From a checkpoint of a small mixture-of-experts model trained on Wikipedia: width 128.
Below are experts of layer 5 (counted from 0) of a mixture-of-experts language model. Rows are named router (the router's row for the expert), up (a neuron's input weights, with its number) and show model dimensions 0-127. Each number is 128 + 24 x the weight over its row's rms, rounded and kept within 0 to 255. Numbers have three digits each.
After each expert's rows: "mostly gets" lists some tokens that are sent to it at least half of the time. This comes from a sample of Wikipedia text that the model never trained on.

# expert 69
router:156105091133143107134125137108087103114102143096129110127157130161123175100129101122132113125110163181128096114169153116106159167147125098068105149142111122147125155127118125166111114137135129135154165123129159104189111116121137099156134101177134133108133112126101130096157165138080193117104146100146106121157107125127164133099086158129100143127137136123128151139130153107100161104114
up0:123117094125095122120113116095134132137127091125142115155147120116095108099091067142119118103138120147134119099117068112117144142101161120136105109106123123127154139108130139200108102098095101139143110115151159124118136108156113131151105141144158112142171096161114150159129078117126104154123157137102099160152103195124157146106126116152154109134149160131176153116155139137148145183107
up1:084093122125058161101158148126166151120132148091153120142092135167141125136112148095158120124139131110109139149132122106097129117124168143112135141163118134139100143139118158145158111103116098154111129126108071111148161120099116131167124141121153091120126152090167118120185148138081123109109123128105151099106138130088093091133128138157099096181143094157115167114110111113119111139104
mostly gets: "===", ";\n", "\\", " (", "-", "\n"

# expert 74
router:174153131103103110147099110122128132172117106136125177097128116159157158146132119143122128148104147158154134146149078115138144103140147144148161087129144133107114144161167071094153134088149150094129119174141116126166116128156116124082199143092166140092133151142119090132150142126120149115137136156143121093155114108138110117141141124141106142088168155178107135132121125130117139098107
up0:094109071116144136085141146106113111133123162154118148067115155090122119151099089143141150129106093165157152125166107111111108108155121080135154088137099144114117106151127124105110115110063133133092144125143120146109138119095104159132156099186150145100131114150176101132116108157106154118123139133124142148076113076097133118107121111101124129137114144156121130151151114149107104131116
up1:123144097163109122151122151174145056132109124123139134140120140096113122101143120162115136137158143124151110092167113096086121139091102095059114125093152156119129112112170131142110120103105145104076179142140118157132112107134120136117141107157163128119136141124145143154106093102144076143116144123131143104128107094152158157103120108170131141114156141124144158155147194135148120127122
mostly gets: " dec", " dep", " Cl", " Cal", " att", " ev"

# expert 25
router:169144115170155149137135167114120107084109107135145073151138114149141123123120099104123106143104144149130136113118154110075142129114078105104110154095101111088142117149152160107179138143139096152182103120093125118138128125164139159129150134111111162087107093113142113092134153141102099091092115156159141125131112100124121126089112163137125132124135171155108131153168150128101106128168
up0:145107140134105135122118119110133116138174164136168124116111110153132081129116117147096177082142125127125137098141131117123147118128111113125131140164129160140088094116134136133125105135169105120147147106112131142146129193124158122119143167094092105107137133125111116161139122110166099158133088136120145092119093123164120151132189124075068118153079160080152098118120084143112151127114
up1:145108149138125128125149134158098121156128093167108124077121111147071144155149106121104134145159140139148137159176123114124123161148120146108155143127065123087133176116189123132109126137120112108104126111153136109150142120126116159127129127114121128091154160133155130128131146137093139095101160097103140118097110119125128111133131114101060120196153092113099081138101146106123112133083
mostly gets: "|\n", "|", "\n", " Ch", " B", "-"

# expert 70
router:144167150141136131104156171129158147156105111114124123122106142110081155097115150115104143151129151098132106152126101141115099122137124111134099143108129102143108135120133135159104120112142102151149071147117158139120109109100131146134123108139144117053090134134129184184120108089147154163098160156148113143130142119178163109162157117135119090101082114092107127136146092151110094117102
up0:136083164175135121110140190105119151157181111148125170114125140128105129138096173101131140108181132169147143106187096141132138126105128105153116132131119126150108144134156164096145130150119137139117089124143121129114142113117133126105149175158150127137120177134159083116123167113147161127105161116106104139149157139146123145107118135137121150162139135160133180129097121136191132153151
up1:155106095121145103162090143117137131122158122175156143144124088122123130135157158133118106063158121109114155138170113121096166148136108192145130186158144109122119095075121114163110112179114142120082093159105144119153153134104099086115136105124128102114129141125129174112113134131110110134133174115134147125100101125137139135108169135113138120128151125120109138128110194102114134124130
mostly gets: " County", " city", " town", "istrict", " election", " District"

# expert 73
router:112133112072184122134100158142124151136143126122143118104191127140143125150129137100143123079153129085113126128105164072152100099137156113095176119156147146106113097146161095133130126129144120134101151130161104094112140131110141116107128149105119126141152119088169078108115173141098115130135124141153121088115137186109109144144139143117106118180156123164132120148156104125086141144114
up0:139154122116129147138130132135130177115135098114145157134153141126124155146119129109121154097130132184176077146137110168102123148107149134144121143150114119153155128140173091139100103174164105154085161168136171129111122084139085170105144169103131090138109122143153102112105136120107099117146123088111131132113095138172162102147132141104115117130102161138144164117109149080096107125114
up1:143144110113131127067139106161101150135113106107116121144119132132108117063117115117112125067150113122159128121074146099137141123137142142091139119168099119117074118112150131136098120137139103130096099154081161152138098146130150117123132170117191124151172114091120094144148121062162119118112131111144146126112087117135103164119142118106111102092138166124169142120154117122133114128120
mostly gets: " app", " co", " cre", " com", " imp", " dep"

# expert 67
router:107093152152135091150156168147149133129147138168098140073167076132110125109134129140150144149131113121102150132093114126110134106166163144089113103126127137139189139068167131137131150136159128176099088140141126131117147127111158101135127093115158149100143105124096130131110104131121144097144122175148140165162101119099128113141167102137115122139110101125115122095148098145127119074167
up0:122084147112113049105122145139127120117121114120095136157148152163094146118076108151115103096126172105137148144107137115102137133144145088087124126101124090118110149122110118115172106129148119096126156103162155128131177110107135124167138150178101118101141179098127158121119138113099137157119155141143100115104165085149113114148103092146073120131138152128143105140147131130100151139112
up1:139110065135121103035113146102099151108148116106108173107139099150133092135102145143145109133135075140128115135168125094153139116125123144102146143096132124133135141133119094121114135158124096125134165132137171096124074133113135123118148144085122138092098168096116132112121131139147108159181153144153134161120130151159145087124139123105149114144116091084145148115158117151137134163130
mostly gets: " and", " where", " more", " then", " while", " most"

# expert 51
router:141157180150133145166098112176108069135124170119168086132106148162123137116135157150133108130142158151120109094077155168128144109117131161133107089146164157163123099145127133147174145101111096141131133128109118145115057159112115132105146101117122147106147106065097115145102170113140141115155134123137135103147144135118103120159120134105134149153102140125124085142132144105129138109139
up0:149127123122110119082117128172127085124131111114086132151121126128156132092140135131153154132127081140153132114168148090138158137118163149144186115125095153117131155138122140131104173147111104117059072157146113135124147120108130133122110144106125142153136184110100101156123120126085101124094146125136147110144106136171083128133152137145133170165139098137150137123114161125154115183165
up1:167124125135090139106147145115174136131138126103160097142128089129109092100122101113111164073166115150131109125125124136113127149156121151106141124148130123115133125114131095093123107190145104147172107105141187153189107134121128173144153137123102091110107142143124138118113133096084069136139148110107144114111080166123116132146150135137139149128128098127177116127176111120100150161125
mostly gets: " =", " L", " X", " P", " Feb", " M"

# expert 49
router:077145116115100120123132113115111117132122128135152110107154146095103119125130142135174128136087116091114161136099146097173094110137118170105119186131154127151102137085095091105106142159160117127163113108115098121125124095074172149114134137134147087161090138142167124128086161101108152088111104134136147142118136099144154147134129111079140102076107152165127125125115099135123128121155
up0:089150091152099101103106172150119110123131089166145124186149082130099124131144115113104098111096140134133091125166122146148145134103103089092166151154122119145153131110184114151116132130111088131122146116142119163163146123136142140104157121149166071145101139105121171137160133095116134117134125084151114180094114111155134120136125115107111102120113135110165145131126120097106145136175
up1:129114095114105130116130138083115143123146148125218161115118101117091166114143116146168161131111147136134138135110117114126092152113098135116141107128107119129092154111100094119104096138101124101144127172121130141164115101111125105094139155112124134134090125097128098137125128169128103142139123084110131146113112119142155133170136058124110119112168137121150107163124206143171142125102
mostly gets: ").", "\".", "epend", ".\"", " not", " no"

# expert 16
router:144134162148129140130168084134131128080133117102125118135112128134141133125124133135135148129159148130114091137108105174137150136130107086121138127146073107108136099135134146106132158122116143152127066078108150130121091135141105109151151121144145129105142109159129072117136154124130150086108156139193132105109142102153176133118130097084114164146142088084091108160177129139092112099158
up0:116069108132104141125128183130101082154125145103132140116110101151120099123108147128169170104139138127143177143121163130152186136121094125189135176130160177165115149128119113160131124132133116103096123106177110188156118084125137117135172138162135123126150133144112163132106158140127148180153109101121126131115116129132142112119149137130139138129105118133164129098162134125100129151155
up1:115120174108121133134158136130124163136164122126106159133095132137073163139126166143117160110125086150140110149138110135086107143144139115087140142128128093116143102111157136121106118168109052140076189114157108152130151161143115126122107162095139147133080122108097131122120148140115107137136165086149141108085155109122132159140118129114118155129131192107160128148147134138118121166112
mostly gets: " contin", " several", "rent", " Loc", " cons", " also"

# expert 14
router:131127156129159168141105107123126154147105096118129107108173090131110128151134115115155118143096145109108176088087151156129149168134120148137128145191173107114156146103092097115136129104160127093132090073142150137132130118138162163119129128154136116144104132149129150123096163091107177130143105152130146076141129157092134127131106136146105106145118114100102105179160155119156115134151
up0:142136139114116082115116167136122103094127143169136099123075118133111095128125127135122121146133150190138142124118097093139139162157123121124126161107121110117121115109095118118083166149145074146124148131167121126111134136070147133162104112150093156126140158091147109146126113165116140148080147150120112189078107120189097138102135119133086129099157106140157123136135146129128096143140
up1:130161140107104086097116134173145124133195128094113147109091091134114123139162107141146119118132103148101127156113142126106154133136144140159127105130061185141159121108088119136120130163123140122121135131130105119134127152140156112129119132129147088139155127148140169118157120110114111145114150080132083139115110134151128096057149122079103089172155136113126156146099123105123182133121
mostly gets: " $", " ", " +", " there", " four", "″"

# expert 7
router:093155142125118158135128148147147104104137088119170152147131112133143142131125156140100127149094124142108160150119115078135164136173132146098143098163161132101145161131099156117139133103169117093108150112092122185112128106164129110139144090099110131100119142101112130145116114165121126159148139119118099167128114165124072098155169135113130153106139135167110124169088110116082096162111
up0:109150137110124144130141120110132129103128061088133124115077135129153174095134135116132139101121087099138118116121104126168101152165125140129096136118129085128094180150141110130110144110155065114145105118122122114158120105149119136157151115173102119110129093176160138150165181143112102119103158095108138141112076107139166131154132142120089138180139129165151158137130134112131133118142
up1:097091114115146072098128169101099102109133132090102158106086144139127119150111094177102124112127147065119149181126161109129152118139106083144118103133085117114132141117136118143118102102138122114093112152160090123169130139121126083106121134133123124088174147117138124177137136141129140098153112126120137134091148102124103115127114088108102162138126137131136118091095164151147173159127
mostly gets: " ag", " g", " December", " rece", " Ang", " mov"

# expert 3
router:119094131159120127101102152133127128158093124160115141168109113128105126081124141115156142099141122086158141123097089140095119129173106128170104113148172151106140095190083102118148149136139116150169140138138124169124134145122136142125101142116124126106112115127138094107128142187179169132140133139099111147155150142158091125146153140133126106131077082081104127093134148162142110139126
up0:130074140142082097147145122134150133157201124135145121099095117132151135121116116123102134131112108148153088150171113078092130179082188141144180167114139160101106088129121134157136130144156136162114131141149151137133127103096109148121178136120122135114089137073158093167121116135127144148104134143150141118132128101139124128119125110149134124146117139119148116143138184147124146103111
up1:141092112114098134154114152101139134101115087159145106110136146125098170162134143184128137107129098140153155143130146105133127130143146145143153183143102096106122117132116132125097106097104145112107131124126113150164123126061102123136145125122134125167117133106112141126160121135139125152164101115136154175133069156147127161158153111122091125104165146161155142100139136105083200087121
mostly gets: " Geor", " Ge", " De", " Br", " at", " loc"

# expert 61
router:084154146126092098139144134121110122154161120160129153130135126133111150118137164143148151108094171163111142155107159076138141145089132112124107117089116075088087172105155114118134155087145098155131143099097155115176132125124117115096125097092097154143132157094167105160140113144152098117083126137106115121161107124123079124141118118106135101109120106120099149136103140129109176131123
up0:123085098117113131084156164118130138125107177150136086137149105142107131103115117126102169116160138180123122098172128142101174154143159145094169125132137162183093115088136086143126090125121127117129114101118106137123120139141129121154123130130138127159143136139163130170159096140142112114150156075138137146129166141133160156091153143150124104112184108093123113110119163113166136128153
up1:113156141096092116137125113135127126147145107119149104153135141127127138141122101159090148142134057104124143127126085153076077169127081097173149149149116103114079131075123119151073169118103102134135123137169133096168126141130074120110162145127106134106123119089144110153116115137109132110118134093123124142149088156114127160131120104095141103147110107129121148107125118106144137164094
mostly gets: " Gu", " This", " Aust", " V", " Pol", " Cal"

# expert 59
router:121069129146107104115090116134165124128131110146109094138079132137130154129116081090137111111122126148190114141138152127138095141135154132128158127188143095189150106129124136130166155120142155144167152167129126112107154181131178104140102144122116156151104125107131177129089134158153131138145168130146157090119153100135111128099141091143131093125101128125133106097103107145110116131122
up0:089128079135102132089167106155135143146108143105114186129126147156095100132095120132123128158142100162175156141121125102143121095154143111137137132154107123139098093141127115164098140101122080132147145151113129094127139158144108132142186122103125149162151165118187149156139130102081140124126173100093080135154090150097157118119122088141100120127131149116119148127164126140109130116126
up1:102114157137091110163143109139157156148150158091143102129104170131125124136136152205194168080112093131122135161149142162114103191092073161152125163118134142136114131142125140091150121114148123142147159170182165124147122146114100128127149150113177125118117118107169117146130125118147130120122107103110132115132132124150130121123128136148096114129139154172120120119136172132119131131115
mostly gets: " Geor", " Mar", " Fran", " ran", " Japan", " Bra"

# expert 44
router:126166113080128160160132087106110112135124146127109113166132166137141136144126167104157120122111133137146099164162116130137116136165140156139118135112090129118133074123087156151168086127139104111140105119098136060113156120175134120117145126157144137122091148105130124104123127096121125110106129149143111125133145182127113091102191103138110124122121117096185169085133107115149123111092
up0:148127078135086099087125125158163128107139120132163112153135104125079133159129119158146134119146127151184124149138141100159126146173101145126164131112118134127097078108145088118144138117126111133141152120139154118139122154116112094141142151104111131114119135103153095138147156085094106195127140121168137174070136154133151116129146062149114106145147165128155155100107124148139131121110
up1:117131084116125132097145106130135111136165137139115095134131130122092155147118094124121113094156117183154163137143126100128146120131143133145143134127107107144110156095137139093137100086077076124100111160156109107109159180163120169139157135112169112127113150131154137156191084109104138073123138115123101109120097146154125085135146102132116150111136139143100147124157174148107155158112
mostly gets: " Ass", " Comp", " Pl", " ty", " At", " tr"

# expert 79
router:178112157153113185140120156157134174100147075155108097179148104121089084129124163161081134142157140099140130134092107140141146145153117120148143106134143105156105109123129126144160121155162139174123127133111093109102133125086112109130130128122103150145172143144140151163099177098139141139146142127138119111091148149126142154092102151164166103141097151106113125147137146159136141111134
up0:147114101112095134073114145118109112096138119108106127148124099098114138137140109138127124128141137146119086153108117109122149120168105067114158130124133199122172098163114104103137109114129135139120110178162144162124134109129140144085095128122156108163109068130104105156137133111148101088109144141155152138121064134126136122107164105136137174175141165140116114110134116170114105131131
up1:086122121152089130128166138147124119104156153086159175109078096148094136137110132091112138120179120120131143107162095143110134146116122139111105156095152185146145133077164087142131146125099086097138144126128124114131136135116111124111120137136128107170131145107166134111140089139120096124128087109091154176071125105106139126103126122125133102098127157166107118101126125117095132134176
mostly gets: "cy", "2", "4", "3"

# expert 84
router:111125136140090120131114151119155113138125095124146129169100147187129157074123125169073104154089105149165082137134127128111145121169099129140142136115131149088118138129098137180122084181100075138143121108122117142186106127122153145118163140093122160125135108091110114149125130120109109113143128140135141109095113149138127114139164153122148117159128097159159160112112156130167144121096
up0:159151121116098117134163126102129110125131110136092105135164105149135123122132121104082117124159151142113153089180102166124184127099125105138114132113070163117124167127137120162126113157078072127152143099104117112122102130145154103144106101164154132124145137147143142118101108142129169165172087133091095098125118146114147087138066128135102119152115141116129123150083124152146115126138
up1:134124099139129138097118124127108134142142156072133107094118116123118086179132136151115187133147138101123107125123125107125140139141100122134127178165132146172088130123138143146132118117127115174153116127101148127128166168153128126123111108136135095135108128141142121198178098131114116112200135130129122111169101108156117139126179129080117186153165129140147162173137126110144118144126
mostly gets: " D", " B", " S", " St", " L", " P"

# expert 83
router:177152114112140156172106093157131134128121111113148102128151143131106140103109147094098134154158135124171101130122132141081109143154105124148149137110158107132102129114136144109139114106119122131141154097103141151173088137105179135085149099165102135113127188129142133125136141138128167070090125155095083143118177134150138102150139138159143175096155118149104163114154109104112126156132
up0:107143123153125140126083148133123137162130118127167136137126147123138081117134149156102136121138083139195083137127116149166101093117151140142116134072115111094096146128181135141106120187162097104095167131108100082131159149077132160116121137124108106130138138112162143111136101154106123131131132134144106129100134102119140093119118105101111143135102129144187147112128109180106144104102
up1:135107132147128098115145171166147136122127075102125165101141098100114080127121141122127178134117101106155135151135135102108135154177126091122130151125110117126142123135124133170136118123080090144118091095090142101139133138170121116130170105110115097136121135094141039121100122116128141105079133147170112121108141125139161138138144116135115127149163107106107132123154157121065111108101
mostly gets: " cont", " t", " att", " T", " int", " d"

# expert 72
router:145129139149074136114162110118122147114131114129066137082176152156120117110127156152154104129083112115092125121088101144116115176081123148109134112113108164097078121106119114100121156100123151104156172104146145131108102200137123108090137122118077121102148107094128132141140158122122137119132112132122116138139141108140123079126108160122144094109099139166175127124096143117121126116133
up0:127133102134157128111129107118144126099155149138077106108118117133134136084101112118136132121139132160111090094159134159105127103146118098118182084096094150097113121125157163128152154139157093140092115111129101141118093116133147112127121160102176091148108116139132137132115143108098086106125176067142113147120123143135109132113124119107078142164147159079122101147165126119066131157142
up1:131183102117107161091148124123142075119148114135144150132098131104130143125091156126114153091143100134143096141102136167054082175161132167093136096148105131137128127129140161146147109156157141124150104124112166117156137171129111133137132128108145133096141144173139168096148127138097142156123086129162157168157149150138101108128152130116115116143133128173141140098122116138118109159165
mostly gets: " Austral", " John", " Dav", " L", " Christ", " ann"

# expert 2
router:182165137147144101133099119149142118102140153122112120170112134105147123152132126162099122131136124146114114115163140134136106119070147128122145141109126125128148137116125155117126136114106122113113136165118178140121142090103073152139146117155134117096171130096093145131123113090122097131181114151139177113142190106102170132135138136173155112141098145182159151154156128137104111174177
up0:138132109128072083149141099140152120112167120124150141101154150168154120096113121088146155135102125176113138136124102119122102121173125109107143117126154120083115167116130099089102123107133116099144126154138131119128145101145113095173135125157162120080125146111145100143110168098100109107111161135092118117120116116136137096133153151112092118178119106138191168095137112099101136150174
up1:135134129133154110125101156094145120142147132162153100134132100114111155129156133127112153080113102157166104156099105157137114120147110148130122157085129106125153064071156110107136103140094157161076135142111096123143115130130121136127158124154127134157101132130145121106125081125143109144144154115123115161094141112161140095089163042138130116117107131090108134150132099082106125141111
mostly gets: "|", " \"", " Mc", " Me", " '", " Sp"

# expert 63
router:137159135118134096095132141123142134151125123108155147085120139158107117147128043112132110105141128161099114186096121089153130133130116164157111113113162128087140112128097157125148103110137136113156123113093185164158120142135157158133116136115148160155169165102129130140122089163083125107088127167108129149151099124113141119122121113095169117117116094110096125167146112108146101107132
up0:115117134156116114086119147136178164084155071166126153130085128128141123155152131119130131129122119090120111078133128133094164129099146075119190123120118147112151131136128094109121156110126116101126091115123127082134102121157105141097145168114177038126126144139147090131129104151097153139114142152108123150082134107113125137089101146115149142116138133151149134146135107122130138130119
up1:118114117141144118172169151126175061157143124125100171080115128150174144146169159157136112112126123151095092124097122148101101122111134113128159138136159126125136150170145129137127122140094131120154152152128160094142097116142132112097152107129084116100100141171153122112156133098101089091131126114138132133071100129185150106109131125105148099126157154159096159127108138128108137127129
mostly gets: "|\n", " the", " F", " The", "The", " def"

# expert 77
router:094164133118115154118105126093142107127116115103139137149108135097120193154107070088106152113075106121155107104128092092131171107144126101132125151148134156133150155110123110121083133141152137138146156132137151101092140152163090096125107140121136112133121088077100131103154118134093106106115099142124150120113095129107139146126167109090138121091150087123146103167142155110108167160129
up0:125089122155117138149144181151106113077162096100105128110099135105077116129132133153134138154107114156171119107130151142106138149092164099122147124150114113165126113098108120122126146123131120140108125106066137128114149139118165217126136173103140118101131104104138129174131117134128137142133139117171137125124150146119135173099140146115113136113118141110086121111101158137099062110161
up1:149145114109112121098114088130090188176127077107119100114140091131106161157108116175127127137127134136117107160096136183112120154144092123134126115158121150159096117128153116130136100109110148152129106170134120132128123158104146123171101141112097053114101105107104139133095134146162117124116101103164105146170117143155139147138128120108082085141133115153137130139125163128157111096099
mostly gets: " so", " Ab", " S", " Nov", " O", " Is"

# expert 22
router:113132076100129108130128146125148155131136126176151090112162122125109128066127113109162152090163156120159177121108165121095119116090100125127117109121145130107131148153072145153085146141138120136132137103145119057125131128111144143126122146131107158126146126141169133116137117087113167147107127147125161176140114148148103112157126130172099177180136147113133097144148151109131156120156
up0:120146140131102093149125131102150090126195141157124099093141151136158138133080110117150138105106145145168116111136136134124112165104115150103137142172160135160105082095144128112115118130162137145158138138128152119100120139093170163144120134120106103134099109123117159161116131125143122158161143069147139154074133152124143139085176122062146108155146135099117103152125093108144134112114
up1:095120128174118153131130125108134133123134132127139113140148130161119150123139102160154144081152119101140083154126124152117114160089099161101144147101096102122108147130123176090122115138102108101171148138140141124111140178112116132176105135170080132113123135164145113148172143128104115142195095104139132139109098105106150137158179146091147141147097135156130119127106183119156140162137
mostly gets: " No", " no", " so", " do", " te", " or"

# expert 46
router:123136131108114155085126118110133128139097114148158131127100111128099088161134117124169121145143116142141152127145154128170130172124163142109150127156129149121114068134087116090133098106147123120130113148163121139164133168104104136118097119062093140162155128086167134130152124144161149155140125151191149122132144099121160125092119157152080116125172130131166129158117128115131086139086
up0:160134138137078134142138122102179127117117089120146146126101085132135156149154133135115146109120097143132100148088151115094127135124136131067113131145132156113154123144155141129156078093149111118101125141113144136122115147120112130120145133135179061144092153187113160202116159105115094132144124116149118099096096125117104118105154157108092083129148136089134146135104123130126128141162
up1:114118098137130119108176116158137150129145155108141139119103094092125118110120144159168169125138107161117138097165123071124136133127124136135178077144101137073121140120130129134117087169135121150122151116121141110092083133123109153190141136085147121102100108119118130117121131099143074072129150114111110121101136135103118131078175140088118133130145153075116116147130148136104110142110
mostly gets: "|---|---", " prov", "|---", "fess", " inv", " Geor"

# expert 58
router:153131149192118106088132129116141125092129109102135118160113139133132192101112130103144164132127150132136107126088126098139125111126111159100140084169091117077109122153158163118134144131127152123113117125139125145159131138133115138087182106125122134121144164154093140135202099084168135130121103108096128165133109116140150119157096138119114126111135107145149118160125130060109097133106
up0:124151122120099090155141141153150109110178122128148119101165097103115109115148104150118103157158087175139143115110109141115114129137121158152194132144150150135104131117140082143136112111152112144144139158086147127121133114133132113130145145097106115129104135170137082145083150145154085108107117108154098097143152099076075145143123105133156128151128153181128108161181123128096117135115
up1:134126103088117112103106136136138092115134155106118114074130074162138106169134103122097134100114117113100137111142101118145116157162153114154172122106137102118146131090154115130104132072122093143146097130162115103132099155136138186109137153148107121133163110153167120119113141122110108119124162144126120061098143127135115110117119126119071123192139185147168138107131124121113146120121
mostly gets: " ind", " N", " Austral", " Ind", "9", " n"

# expert 75
router:098097106190122090134120135118138097132111147139118105124136075130151137146121121131121114088167123110095086132087091164090088103101105140091127137153145144132171132154133150147125107107107128110121123159116128110101097125122171157121105122141127124136094146174148153161150134124135132155156132122129079080142168137107134088142136136105137078092091101128118116137126108147169101171140
up0:136117112095063083122092102144155144092135118126166139137136134132106126147146163113134143112099128169103140106134156132124131149155102185093124156107128115134124135170122093137118149132167115066102083147102113089164127126088130105155142124116187121148119156112076156110157128127144128109143137110118125128096120102128137129117160131103135128109095097129144117100148149094089161151091
up1:193159103133132168141163121104125125102126121086127117145105148182138142094128097138116108110122149172104149133116105112108124129139163119108127100134131170101115125095150086179145156144151116122115111167106123165147108195129117137151142114120126115110094138102121101174107113162152178116181168117124113108115156157139135144154138127114133126161141132132125171090109122155114150105120
mostly gets: "ton", " family", "ington", " her", "son", "reet"

# expert 29
router:167144110113135119143135123098141113151145096154126105130091115097116116121138143155166104090153160178127115107153148141157185124149145154135157141085162125122107140174121110141148096134151130124105163103118126075130138117168154136143121110128141134120148106137071144131136097131124125130182078181089091093149122151119089127123121149084100098143100118128163147115107117153113100137128
up0:113125124113114147143155099130139108097136186143127126142120136120110112132134107151149202126165112152140133179091116169164126141080102142104112121171124138163113110121145107109130107143123122131075121123133112107134165100148127154169107162135169116118120132142129104168110190121122101160092149126085135136136126119121094154101130132143111179173140121094168108123127096121115155154118
up1:116114066117103141143129148152109146126130149103122077139110149151107154102150125104149134122165105139137132151183099131151143155156165139136162120131136101114078125054132101135137148143133115168126126146166112102186144133153148168155113161099118119145097130131113113136142126088109099138134131146135132162141140103100119116137120109170071127148106098136156105091162141113116102155106
mostly gets: " At", " Mc", " but", " She", " he", " Co"

# expert 80
router:190116106118117120087151127098143135116128156146120135087074152091166117089123150159106135141100110199090186131095131146164165124151093096117167134132153154096128150123121098133147167139082124126139112111133150104141130147144134137139133129080129129132140099145157118105131161103106108108115101140125148136091159129134105178137113119136131123132106115161156146107125142136109101154163
up0:099111111134134090087132143129130104141138107103112152141121142134119173132151101122178106118135078124141146142145098173098092120130122100091140104127131124084132133121140127154102153135166136140093140152077149129116151126145115119133096179187127133122084110095165114110178152152124120102110149096140126157141128139150108115111133092096163120122123085128131151143143134063175136158143
up1:129082129116104151131140115103155134071166137153183115102116164155127085094148134144169117122086097130116141137129093161132132130146153189122151134132143133135093087108110129149107120104105103114174086094139148107180140119104139121136122146104130089145182133121106126142139148089153134145155122123146110101153134122106147128146125157133131115164125155158197117146151103117136123108124
mostly gets: " fl", " bec", " con", " ex", " int", " exp"

# expert 26
router:129126130184121130102119158152181162091131139145144098173129137084114109130118123118125136081186152152101144124107119162142102117147112156121127124087118152132084088073130139098126159125142154134167106123149140114105130098112135123129083148122116144145114169137115151136126147127159054112120098128093097170095140111135101128124122131147117125148105108081122134162142143118111125167151
up0:096098123089133082116088137079108083107156120145104136118109084121132132134124134115135121115157126106109119130110150093120119161084135162098143119111087117176118134066100160183151133140155132148116146169115153136131147156120156090122136134110136110127117121128172135118106136070107091109111139099158115120096136117073123112124129086108139128144165144137180143111149130130137136129092
up1:130146141110129123076138114152133105137140106163142158127110121138120116134126091136118143122116115099171099081107127145111151118100179092131174163140137157086168125136094113146112127119140130121130097141105144140155095145173141141113127117086102114136114136130151072113159093125135102131106140131105156136152111148092132114143141133145131092101119105145190131173148189133116116072174
mostly gets: " it", "ction", "na", " return", "duction", " one"

# expert 60
router:113136112098117143172149144151133115090122119156094128096115164138157129115124120130188146101090116135112123105133107079119139127183084106167133107159080095117122121119117101138133064129156115111168131129116091112110119133154131136136121136118171101106123125173167154130099163133131121133134159132105159107092120122129090116154101148134140125160115168109106127122093111149120188106157
up0:131155136175095134137117101140150149151132133072131155131084163164101175122130073146152112132157117093124142167122106149132099125088116111113155152130147135154102146140123130151136144129101132143165132098154145098152117138101125149116150174152082113114119059128171140122196118077136165112142125128093126145121103132127094139114121101131127103155128128121132099155122138143123089104134
up1:118122151128121113124131091174165144120128159114139140187160162136145125097124107134132143119117084162113109160142107106144154146130148140141096131113137144097138099151118114166103175100165118152126102101166178104165147096125136141145097149116116136114150117100146146113118137131146087157138107107084105171125172130129135133139138089149117075068139110110127125124111102103126135183160
mostly gets: " between", " such", " all", " only", " On", " both"

# expert 12
router:110139103143073102122116117125110108084112080119121097190136144116130157105117111081146108135100131150083145130142111163126109136152131119136107173142158110117151169136150113162112130108136129115161125112076144158086130134096137112102106136138148121158159164192106096119115087100143121108131124129139100102121123172122107141094116132120162141150094099106139127154184118158130118133112
up0:159139094127124117140123090174132092121146111143134153084126077147127149105104149155134179147118149136106166117116077143156099145140103115089137116129160112101126131141093110129142133122139054139142133115201126140126138122112102102131145145155152118099103123131175111131132094137151145111165125095139127126141116096147096145125105100112114152120140162109142149119143170118106194107099
up1:123155103141149075116148125125158095106163132077149118157110113127131172089136104143126143121115103177152116146128144113167144139106142153098136140135166148148118121108075160174145149095122092124092142128098136159138070112117162117091125085133147106126075160126159106149108144137124111152158111141151088135143093130103106143114150124109105148151139171122119118098124144141125090102135
mostly gets: " States", " km", " City", " em", " United", " County"

# expert 32
router:118141123116117129147141098096090080128137166136124081161081117145124151131113132107115147092091081114130094170110129102152155167155105127165119099116120142133126169080137087125104130093139146143153114156090114144129123113162147117172113123119093119139110157148147142108161079146114096142131152120115099157145093115130168111115117104143154124100123086128110158108125101098143137180139
up0:117140094083104139116137120143119081140180128122117133117128117147137103151148098126174127117110117186201147171128143156136165101133112117140128144124102154140080109118147145132082107166127130158119105151126100097152118159115123121142111099157112118112118177176126124142134128165118129138138088142138094129123134131164074142108118127128140096164126110091144120152180127120133158107085
up1:111146104108105092116123151148133091077109141110138100085123088157175115165164119121130118102142116135125127120194096116127122177083129150173140136144113115152137111106143114115136098141128120112084133142109133135131119129121137171066127145139125154148112154093128087126120140113120133076101169105116133097083141131089129101106125099074124110105150161118122109093143112146127105151139
mostly gets: " |\n\n", " |\n", " .", " return", "|\n", ".\n\n"